{"n_experts": 16, "router_score": "sigmoid", "normalize_top_k": false, "routed_scale": 2.0, "balance_loss": 0.00201, "balance_bias": true, "scale_expert_input": true, "lr_router": 0.00109, "norm_eps": 1e-05, "optimizer": "muon_variant", "beta1": 0.95, "train_tokens": 209500000}
Below are experts of layer 8 (counted from 0) of a mixture-of-experts language model. Rows are named gate (a neuron's input weights, with its number), up (a neuron's input weights, with its number), down (a neuron's output weights, with its number) and show model dimensions 0-255. Each number is 50 + 12 x the weight over its row's rms, rounded and kept within 0 to 99.
Before each expert's rows: a language model's description of what the expert responds to; "comes after" lists some tokens at least twice as common just before its tokens as in all text. This comes from a sample of Wikipedia text that the model never trained on. Tokens count by the router's weight.

# expert 11
Determiners and first names. Articles and possessives starting noun phrases after verbs or prepositions, such as has a daughter, a son, plus first names like John, William.
comes after: " of", " with", " by", " and", " as", " for"
gate4:57 37 60 56 51 58 47 41 47 48 17 56 38 35 59 29 44 53 36 61 58 44 65 52 46 44 55 42 51 42 40 94 32 40 45 46 46 61 37 55 64 40 46 38 52 63 52 35 66 59 68 51 50 38 51 59 48 29 52 55 30 53 65 39 48 47 37 57 73 61 29 49 47 39 58 49 53 53 47 37 43 38 62 50 48 46 59 44 44 66 28 74 45 42 44 58 57 40 41 70 46 38 54 41 43 61 56 45 45 59 45 37 43 65 19 57 71 38 48 46 71 60 46 42 59 56 66 42 40 44 47 48 44 69 50 59 64 68 63 37 34 40 64 10 55 49 47 67 44 47 47 53 47 64 54 43 58 62 40 53 59 60 54 47 47 54 58 36 52 47 47 69 45 54 73 45 43 43 40 40 52 60 54 48 67 49 46 50 44 47 43 56 41 46 64 51 61 38 40 63 58 68 46 67 44 62 15 45 61 11 49 49 54 48 55 60 40 44 52 52 26 52 39 44 82 63 54 54 56 35 51 59 55 44 55 41 42 65 80 52 23 38 57 58 74 48 66 32 44 55 38 66 59 35 40 17
up4:39 45 53 65 57 47 62 48 62 50 58 51 50 20 52 52 27 29 39 51 51 53 49 61 49 46 47 44 45 56 58 48 73 48 47 44 51 27 70 32 49 37 50 35 63 43 38 66 66 70 65 40 53 60 41 40 65 38 45 48 52 64 51 39 63 40 60 44 65 39 40 53 32 66 58 43 48 70 48 12 32 58 73 55 47 27 77 34 68 62 47 51 40 55 45 50 38 58 54 38 57 40 56 48 42 62 49 58 45 62 55 43 51 32 51 54 24 64 46 49 58 56 56 47 53 55 62 47 31 48 71 60 61 21 54 74 52 60 48 22 65 40 63 52 64 50 37 67 50 49 55 64 37 43 55 71 51 29 44 52 60 60 35 68 41 15 63 47 44 41 46 46 50 58 61 82 19 49 46 44 52 74 33 56 46 63 62 43 50 56 33 43 32 60 51 32 57 33 56 53 56 51 45 88 51 57 41 33 55 39 41 56 62 63 32 46 52 42 38 64 51 46 65 54 51 62 45 45 49 57 57 56 50 43 49 54 54 45 55 35 43 62 37 42 39 70 52 63 44 57 30 63 46 33 43 35
down4:26 40 33 47 55 48 52 58 66 60 49 46 36 51 39 54 56 22 56 54 56 44 50 47 38 39 45 61 34 24 58 56 53 37 46 66 71 40 54 34 51 37 66 37 45 62 50 28 40 54 30 35 62 55 30 58 81 40 30 59 32 38 63 57 62 69 44 34 62 46 39 39 44 50 47 56 53 38 45 55 46 41 73 48 44 42 85 41 56 42 47 58 51 47 67 59 37 57 34 34 62 43 40 58 49 45 78 63 50 55 38 51 56 43 44 50 55 65 64 53 82 52 47 47 49 64 34 44 31 54 42 59 62 48 50 56 62 15 59 58 67 48 63 39 34 33 44 50 46 68 60 43 45 56 50 48 55 65 47 64 32 51 52 66 39 32 70 48 59 64 61 54 48 66 68 60 14 44 56 48 47 51 44 63 59 58 60 67 58 49 50 43 43 63 68 55 53 43 45 40 55 50 64 45 58 46 57 55 39 44 37 47 50 40 36 52 64 29 63 74 55 67 56 53 81 30 32 36 63 43 63 33 59 36 47 41 77 44 51 54 50 50 26 51 35 46 45 56 38 67 51 33 51 51 35 58

# expert 5
Word stems after prefixes. Middle pieces of derived words, usually after un-, inc-, rel- in passive phrasing, such as unplaced, undisturbed, incautious, relied, jointly.
comes after: " was", " is", "-", " were", " be", " are"
gate7:35 56 47 53 54 51 51 77 83 43 42 62 77 53 45 65 60 29 30 45 60 56 49 55 48 45 45 57 46 60 42 52 39 49 42 53 61 34 30 63 59 62 61 39 40 43 44 57 51 35 32 40 52 36 43 57 56 59 36 55 58 46 50 23 52 39 64 68 48 40 58 56 54 39 52 47 43 63 64 41 32 50 69 49 70 67 46 51 54 50 46 65 59 57 58 65 79 59 50 58 49 48 52 40 49 39 45 52 40 56 57 63 46 47 51 47 55 52 59 55 71 60 48 48 76 39 59 29 56 68 43 66 32 67 55 37 50 51 67 57 57 58 42 45 68 77 67 53 40 60 42 45 47 70 47 40 29 62 37 46 48 39 44 42 43 38 29 38 71 44 65 51 38 78 45 39 49 60 43 24 42 32 30 39 65 56 28 37 40 50 45 58 60 53 66 35 67 39 50 36 60 28 34 59 49 60 45 60 42 64 60 60 46 38 51 51 47 29 61 54 67 57 61 66 44 50 53 50 72 59 42 58 21 33 38 67 37 41 54 58 71 46 55 42 51 43 67 41 47 46 55 23 56 22 18 34
up7:69 72 55 55 41 58 39 45 28 63 51 59 53 48 49 28 49 46 43 47 52 52 59 48 68 47 57 50 66 61 57 30 62 59 41 54 55 50 41 51 57 40 48 65 16 39 61 65 78 33 44 35 53 21 52 48 50 60 43 40 43 43 59 45 55 57 25 39 41 44 47 59 37 50 49 38 48 36 43 69 42 56 41 61 54 44 47 45 42 58 58 35 47 37 55 36 64 63 34 32 43 49 57 58 42 36 41 30 50 44 43 40 61 61 60 37 35 34 63 55 58 57 35 69 55 62 51 69 59 57 56 66 37 37 60 23 73 54 46 46 56 48 55 53 48 32 34 39 57 29 55 30 48 70 59 53 58 54 30 58 53 50 29 75 61 61 64 60 41 53 50 62 49 55 35 45 39 59 43 65 60 65 52 61 33 51 41 44 38 44 43 59 61 49 39 73 44 54 42 39 56 69 56 79 48 77 09 52 52 75 51 44 78 46 35 45 51 36 35 63 43 74 68 36 37 38 44 33 51 69 65 61 47 42 44 44 52 46 29 49 43 46 59 37 34 59 54 53 62 44 53 30 61 63 45 42
down7:31 44 67 60 31 72 39 55 45 37 46 57 52 53 39 31 33 76 71 59 70 39 46 40 55 61 50 40 19 28 43 39 61 56 46 47 35 49 56 44 66 60 70 56 37 59 46 57 43 44 37 39 35 56 52 41 58 43 57 40 63 52 62 55 47 41 39 39 37 57 49 46 20 31 59 74 50 40 38 50 41 62 51 37 70 54 54 50 55 32 34 36 54 58 62 43 31 48 56 44 36 52 59 59 55 51 51 56 31 46 21 27 50 49 71 60 43 49 73 55 57 57 22 58 75 51 57 59 67 53 57 54 54 40 49 34 41 50 39 44 59 53 54 42 40 67 68 53 46 64 57 46 37 54 52 54 41 66 58 47 87 57 33 57 57 35 45 33 84 38 51 37 40 44 51 52 74 61 51 71 37 21 63 50 50 29 55 61 42 52 57 47 63 59 37 50 34 55 53 71 57 45 66 66 44 50 69 47 50 48 44 53 59 47 64 50 51 36 54 61 68 38 70 25 49 45 58 47 47 34 52 46 61 37 33 43 69 53 26 47 55 41 50 54 68 47 54 54 61 58 29 42 58 49 62 49

# expert 6
Table row starts, function words. Pipes opening table rows after a caption line, closing parentheses and quotes, and prepositions or relatives such as to, from, which.
comes after: "\n", ")", " used", " MPC", " Party", " known"
gate4:38 43 44 47 65 54 46 48 67 59 29 42 40 46 62 52 57 52 45 35 45 72 69 49 39 56 32 65 58 46 28 72 47 45 42 24 58 47 39 41 56 46 47 41 43 60 53 44 79 49 69 52 55 53 75 54 43 52 54 44 46 40 56 40 50 45 50 56 55 58 36 52 44 36 59 54 52 37 65 43 30 34 66 34 47 44 53 33 34 64 40 51 47 40 64 50 61 44 22 70 32 14 47 56 47 56 37 65 64 61 40 57 56 58 52 39 57 60 53 60 53 65 55 32 53 55 61 51 41 43 52 57 37 79 56 54 59 64 57 42 25 40 60 30 64 74 46 46 11 53 54 65 65 63 32 52 35 53 36 52 62 54 68 48 55 44 34 40 26 64 51 59 55 45 65 52 39 34 55 51 47 54 67 51 60 61 56 66 46 52 72 50 46 37 41 49 33 46 52 49 34 58 28 51 54 68 40 42 24 47 57 50 55 35 75 49 55 33 64 23 45 55 41 53 63 36 73 50 48 44 58 64 47 59 54 51 42 63 81 63 37 36 45 41 68 51 40 34 40 52 61 52 75 44 32 45
up4:46 68 57 74 49 50 57 52 64 73 53 29 58 27 34 48 47 39 44 63 57 44 66 62 42 40 42 52 36 51 86 53 59 47 50 38 47 27 73 47 56 48 37 34 46 49 52 60 79 71 63 39 43 61 56 49 53 49 39 29 61 54 44 48 62 38 50 45 63 39 45 52 39 73 59 46 32 50 54 24 32 47 67 45 37 43 71 47 70 30 54 45 53 55 36 54 56 56 43 45 55 39 52 52 44 50 22 70 48 56 50 52 39 44 62 53 35 51 45 49 56 76 58 50 40 38 49 38 46 42 52 56 56 36 61 62 35 68 48 14 78 32 59 61 38 60 47 62 56 45 71 71 41 43 61 57 30 30 41 74 48 42 43 82 56 42 57 44 44 42 32 42 47 39 71 47 30 42 52 54 42 70 47 49 40 59 58 43 56 41 52 63 41 59 39 56 54 23 43 57 37 51 43 50 68 81 51 40 43 54 47 51 59 34 42 54 54 52 33 58 54 65 61 42 36 46 47 49 47 53 81 55 63 38 46 40 50 55 63 50 29 49 41 51 41 65 59 48 35 41 47 53 40 31 64 44
down4:33 51 38 42 53 54 39 43 44 51 47 25 42 44 63 44 53 29 50 55 61 47 74 44 30 42 56 54 35 28 47 62 53 60 36 53 51 48 46 54 49 23 59 44 52 63 30 48 34 56 33 48 55 66 48 64 53 47 27 56 43 47 56 71 55 68 32 52 42 57 31 43 51 49 45 47 58 56 55 32 36 51 61 67 48 41 40 52 42 40 67 44 60 67 52 45 67 62 38 39 29 53 59 40 48 43 63 60 44 53 70 47 67 59 47 42 67 46 63 52 51 64 49 43 45 48 45 29 43 43 48 74 45 49 52 47 49 40 36 56 62 50 68 45 35 58 38 53 56 88 61 43 64 75 62 47 56 49 31 41 36 43 47 67 55 39 53 58 37 72 60 59 33 53 60 68 40 53 57 67 56 60 67 58 62 52 60 62 68 53 53 54 29 38 59 60 58 47 36 59 59 31 54 63 67 58 52 47 59 47 58 37 50 22 54 58 85 24 51 56 35 52 47 83 39 49 44 39 78 47 51 27 48 32 45 44 46 47 54 37 49 38 61 39 41 60 30 42 24 40 55 36 35 49 41 84

# expert 12
Table and list separators. Pipes between table cells, list dashes, equals signs and field-label colons in infobox-style lists, such as Born:, Director:, Location:.
comes after: "\n", " ", "-", "\n ", "\"", " 1"
gate4:44 49 65 52 54 53 58 36 54 56 37 44 34 46 32 28 48 43 31 46 36 63 65 56 34 56 56 69 44 46 62 62 47 54 36 50 29 46 46 39 35 56 45 51 42 66 60 28 81 63 60 39 57 49 69 66 45 41 68 61 48 64 50 45 59 53 48 53 68 56 14 53 54 28 58 48 63 80 63 52 40 37 84 34 56 50 49 41 52 80 22 56 44 48 48 63 67 37 38 40 45 29 54 56 44 59 43 50 57 67 56 33 49 45 42 48 50 40 54 40 43 53 43 43 57 56 51 60 44 53 53 56 38 54 50 52 61 58 48 45 51 56 63 21 78 36 65 41 39 48 47 54 44 62 39 32 45 83 38 23 76 65 39 56 50 39 39 48 34 58 45 44 36 61 63 52 38 30 46 42 64 57 62 59 46 64 39 56 40 56 52 44 42 53 53 60 36 58 48 58 53 65 37 41 41 54 31 45 46 28 49 54 57 42 55 62 50 57 42 35 39 56 44 53 69 47 44 68 45 32 52 72 58 51 70 31 41 58 68 50 25 40 49 63 57 66 37 35 36 56 64 52 61 44 42 21
up4:45 48 47 66 51 39 72 39 63 70 50 37 52 25 51 41 64 45 54 55 41 57 70 57 46 39 36 68 36 45 71 45 62 71 45 32 50 31 59 46 61 36 47 23 43 46 56 52 72 66 61 40 52 75 43 51 66 50 55 54 59 62 26 37 75 45 67 48 50 37 43 45 42 63 69 39 32 64 59 46 47 54 55 53 40 56 68 38 49 29 54 39 53 53 42 54 45 46 66 52 52 37 59 37 47 44 44 56 62 71 52 37 52 40 57 38 54 71 56 38 51 50 48 28 53 46 52 54 54 43 60 46 37 20 44 53 43 59 33 37 80 35 64 64 63 60 56 56 51 49 66 84 48 61 46 51 40 32 53 61 59 58 36 71 57 24 51 46 44 49 36 40 43 66 59 48 42 49 49 47 50 81 35 56 43 66 50 35 40 41 55 40 46 58 48 54 42 30 40 51 67 43 49 65 54 54 43 25 52 56 40 43 65 41 34 29 64 38 36 36 49 65 61 50 40 42 33 62 51 43 64 84 50 61 59 50 47 44 50 51 23 56 44 54 32 69 53 56 51 16 48 50 44 39 40 61
down4:39 34 36 56 51 42 50 56 45 46 39 56 31 63 58 40 34 27 74 52 77 43 75 37 62 42 44 69 13 50 49 61 51 64 51 67 42 48 38 49 55 45 36 45 38 84 47 50 48 61 33 57 59 50 44 55 43 30 39 42 45 53 48 75 27 58 52 48 41 52 49 39 51 50 40 47 57 63 42 36 35 51 71 58 45 60 28 37 46 49 47 43 55 80 66 38 61 63 45 36 57 57 33 40 55 46 58 57 55 54 59 47 70 51 27 41 72 41 69 47 51 50 48 46 59 57 40 58 57 68 58 56 35 42 39 52 58 35 34 38 65 39 74 28 51 44 46 24 66 66 47 50 56 83 45 53 33 56 28 48 44 40 42 65 41 36 61 59 51 58 44 78 49 55 55 48 39 52 45 64 47 61 79 55 67 56 56 73 43 55 58 42 58 39 67 28 45 46 38 50 74 51 51 47 39 49 55 49 61 44 61 51 66 43 32 48 55 35 41 64 36 57 56 58 61 33 54 44 73 51 65 42 49 59 40 55 52 44 57 43 39 47 41 49 66 51 26 50 59 44 45 30 30 62 39 46